Experts of a small language model: 8 picks a token.
Below are experts of layer 3 (counted from 0) of a mixture-of-experts language model. Rows are named router (the router's row for the expert), gate (a neuron's input weights, with its number), up (a neuron's input weights, with its number), down (a neuron's output weights, with its number) and show model dimensions 0-127. Each number is 128 + 32 x the weight over its row's rms, rounded and kept within 0 to 255. Numbers have three digits each.
Before each expert's rows: a language model's description of what the expert responds to; "comes before" lists some tokens at least twice as common just after its tokens as in all text. This comes from a sample of Wikipedia text that the model never trained on. Tokens count by the router's weight.

# expert 45
What it handles: Relative and clause-opening words like that, which, who, when, sentence-initial He or It, and numbers in long digit strings.
comes before: " |", ",", "–", ".", " was", ";"
router:165134114157146166099150133160112147096159129144098121109153106115176183144101174129103159126106153109181122091146084081105146145176109064126185143129144100139142089086127097119132142156082101142170155093167185125081133177053119134102119139112136159103102094105157158096075139205133128157156188074136113080180066075117097158105127082144102099114129123178181095145060158112099111128170
gate1:113191142115077112118101163129103159140170115115161141131083116181128052149158106140154081159154080129089122139164162154118134096225137160135132121100100197105176118080130072125161098104123146138139111118163156141133088123187093188093105144145146085079141154158130106164133130156147167103072180145092095087104126131191140113094158141163153157108118136138130105201198121098178101155122
up1:160114121112092077115130098138095121153139123188141156095089113146090150133134102140139119165164162134102144162134117100146159091187116186146139123148123111124115170074089131076129105136079116170156020109179065167109073133137139143112143183145131149098097133147132107158072153165081139153096141158150073156132145107156132123094095139130153107089100111154167005108150084087101074130123
down1:153112127124160138110167108144056149103101152071090134073122133088144173184113142159091105149068127072089179119168136102152137084109128137048131123079144109201151064118105121096148123153124149111078168122092100156147147195071138072055119122144121073152136087103128174155177109152091107142105148124152130135161122136120163128165143103120116070133128109101143089122094138112193180164117

# expert 56
What it handles: Function words following a verb or preposition, such as in, for, to, the, by, that, plus word-final pieces like (dist)ributed, (Out)standing.
comes before: " the", " a", "20", "19", " his", " be"
router:163168123158158170096163163166137100094159145137091109132158082098152163164101175157101180137125166115148111091157087087075083160171103086111172150167166094142127089089138085107145144127085098166148184120154159096115098178089101104088155155116167169091101095108170167097073152159149131147145177082114137145166088079160098137090092100137116104153096144168153096150090172100068097135166
gate2:098128104113130067125117144103125173140095099111148112114131112162075097131184111144103107112115106151161157143085149133073134144070116133092198108101126108103092153076132064089068117160098139124168079088161147069142089109150036107079062174117100194179152093109084148128161078155099158093106100128125183160129127149141122122137123163073132125192123097101130124118112096155130112084166
up2:151059150195143128130057114068074126073065125176078131155167124114153139123118101161062138159085101108152118137159150148199141157152135148137066154159157129147165122162124127048161143139154090134140061138083089157133129154131134132183176173163158115118149090145146147105053154149069113135147126122131150107107155159174141124162101095126104126093102160114138156129153127119085160187106
down2:143121132143184097091111169122080154165122058121121139124124095143171106157146048093099159107142141155092155109183181086141162177174149105132163112135059078102152105172137127128203133089143111067144146139144089121094148138183160148132117128145107104113111133123134172100119116153088089184054182164117091118116171102146130158148167178095151100134125137195129159097152167165108137173082

# expert 40
What it handles: Numerals in tables, dates and measurements, such as 8, 20, 80.64, plus PD in population-density sentences and some adjective or noun starts.
comes before: " |", ".", " |\n", "th", "09", "–"
router:165163136157160169099162165163148102100164138131087128141154086093149165163099171158110178145131166112153106087157094092080071152169111080111177150158163097136112091089122092118147128121077098156160183106158172098093109177087101098089156153115153168093092121109171161098068149161145142154157171080123152143167088081171095138088095104149117096156097147168154089154096167107074099137166
gate0:105120157107136095200141116112132150141129181167108090101116115144119083097145120172133163078114113170146105154088127132082184114170045152092131094091092159110119100168092141142128136137130116134108136148168135134141124141116179148153139109164100075128090180095136126167156075110161148150106075131056072169108102077055119168152152124124205172142095130087058105108187100135090172121114
up0:152190160125157147162141128183143117135119142108081113122155188185096089158168111146159151198105168156144162139163128100082143117126133098061166184063104167169074077090095119111136151147160191070123158115161086151160167141123137127153120147068138156176118106122184136145135086131146101139152146123077076140104150107138100165124167100084122122154093087082158136054181122132145128127111
down0:167109134184113124173157094136149115197099107106073084091099143096086125182150180194109131079138105124152103128135080122177116114108106120100160130147080185123116139129154134130114112107148078060168102077130188134170151144085120134138132146145151070126153056094090103145094083136142137140177134117126125130203080160085115116151108154103203072115059159099130152137082100133130156127117

# expert 35
What it handles: Prepositions and articles following verbs or nouns in running prose, such as of, for, on, with, plus past-tense endings like -ed.
comes before: " the", " a", " by", " to", " his", " in"
router:100135165155116152136155156138114133098155158148109105118103094092102160167103127165143176095154173092143062094155107097056104153147080065108194173162157113159123097081159092111116179138108125155160182104119173131053122155119109122108159181132174153105134085170139145117068158172145175110162137111158096212142101095145114164092095137169089090128116172157136126130128159100106118181160
gate2:094141092106106109165113121147140116138052120135057075086072139085144135100080105188108150090158084148135146137166138169125149132193136125136195153088159137164123186134164116122174138127123190133109140102105204128074199102218114132121103154130131122121156171146203155122153149098162169135128087089130112129142168109121151141191140126142143132120129173140078113075156151151159145147105
up2:127136114100114165094136161124111157161145100125140150167176106164111070137093117153098067106109160121142114088055154132098145123048163067119147187124139184117185105104100111120110121156127114133107132180122134164119191159096088089119146166151104111123107107072087066116111091120157151055145124161187088091153092186144087168108108123062154179109116105078089095121142139124099120144170
down2:111176123123100149107083105118138173138169140107115157157143082161126188063129175125067104119157136147184086095074159081149112094109121108143145084132122121199116109153107162140121157019129158179156065150131119139078175135171124103105130120153118128160176126107129170117127149141093140165137092062125139141153119117161088129060138126173068125121122111095112072140163159131073160083161

# expert 38
What it handles: Common nouns ending a label or phrase, followed by a colon or of, such as name, family, Synonyms, record, production.
comes before: ":", " of", "\n", "==\n", " in", " to"
router:078150059160147163103164143143107096111138129134109119132139120112171137134132140125137158169171143133156116136122095115080124134132124103104168159105156051145140101090098110118166103108070112141082188176141164129138109176148105101091131143163155143100100097104171155122094197167099078066160157099158172162132101096197157153076101100170083086129105189157094128159062149100080077160171
gate1:113104159159131096092111106147133123224149124186121190112142134052183108081098133125115191106091107135138125119122136112098123096102133124171114116075127120130093147213142175116187096114126172098126161123116180173153094183140103099107097131115137141127129154135112104160107157138127118101132055154169100116100118060167159107104136156118129089105126145133085121069127157128100055067052
up1:130134099137157097144138119146137133146139135085185133158121135103108136164063153115093159147139145121191128142211163123151120122186165157114079173109122170161123158133158165104134131079150188116125118104164155131168096138098122177096166026169103172125108155116133153109103123098108161107111131130148147091155078140175144169069075151102123132085191106124203153170160064137095100167087
down1:137117102174197153177164092118141151196118164115116096129129120114096169167126166136157143131085144115120122103113173154148130127095117075080129126089135131133117170164103109116101019130104114088085165187187095189192103084124097111114132128120138159089118114137138117130187125105141121100126139080152130127141127091203172201124151157112203102104083100141135061104146107126129161092137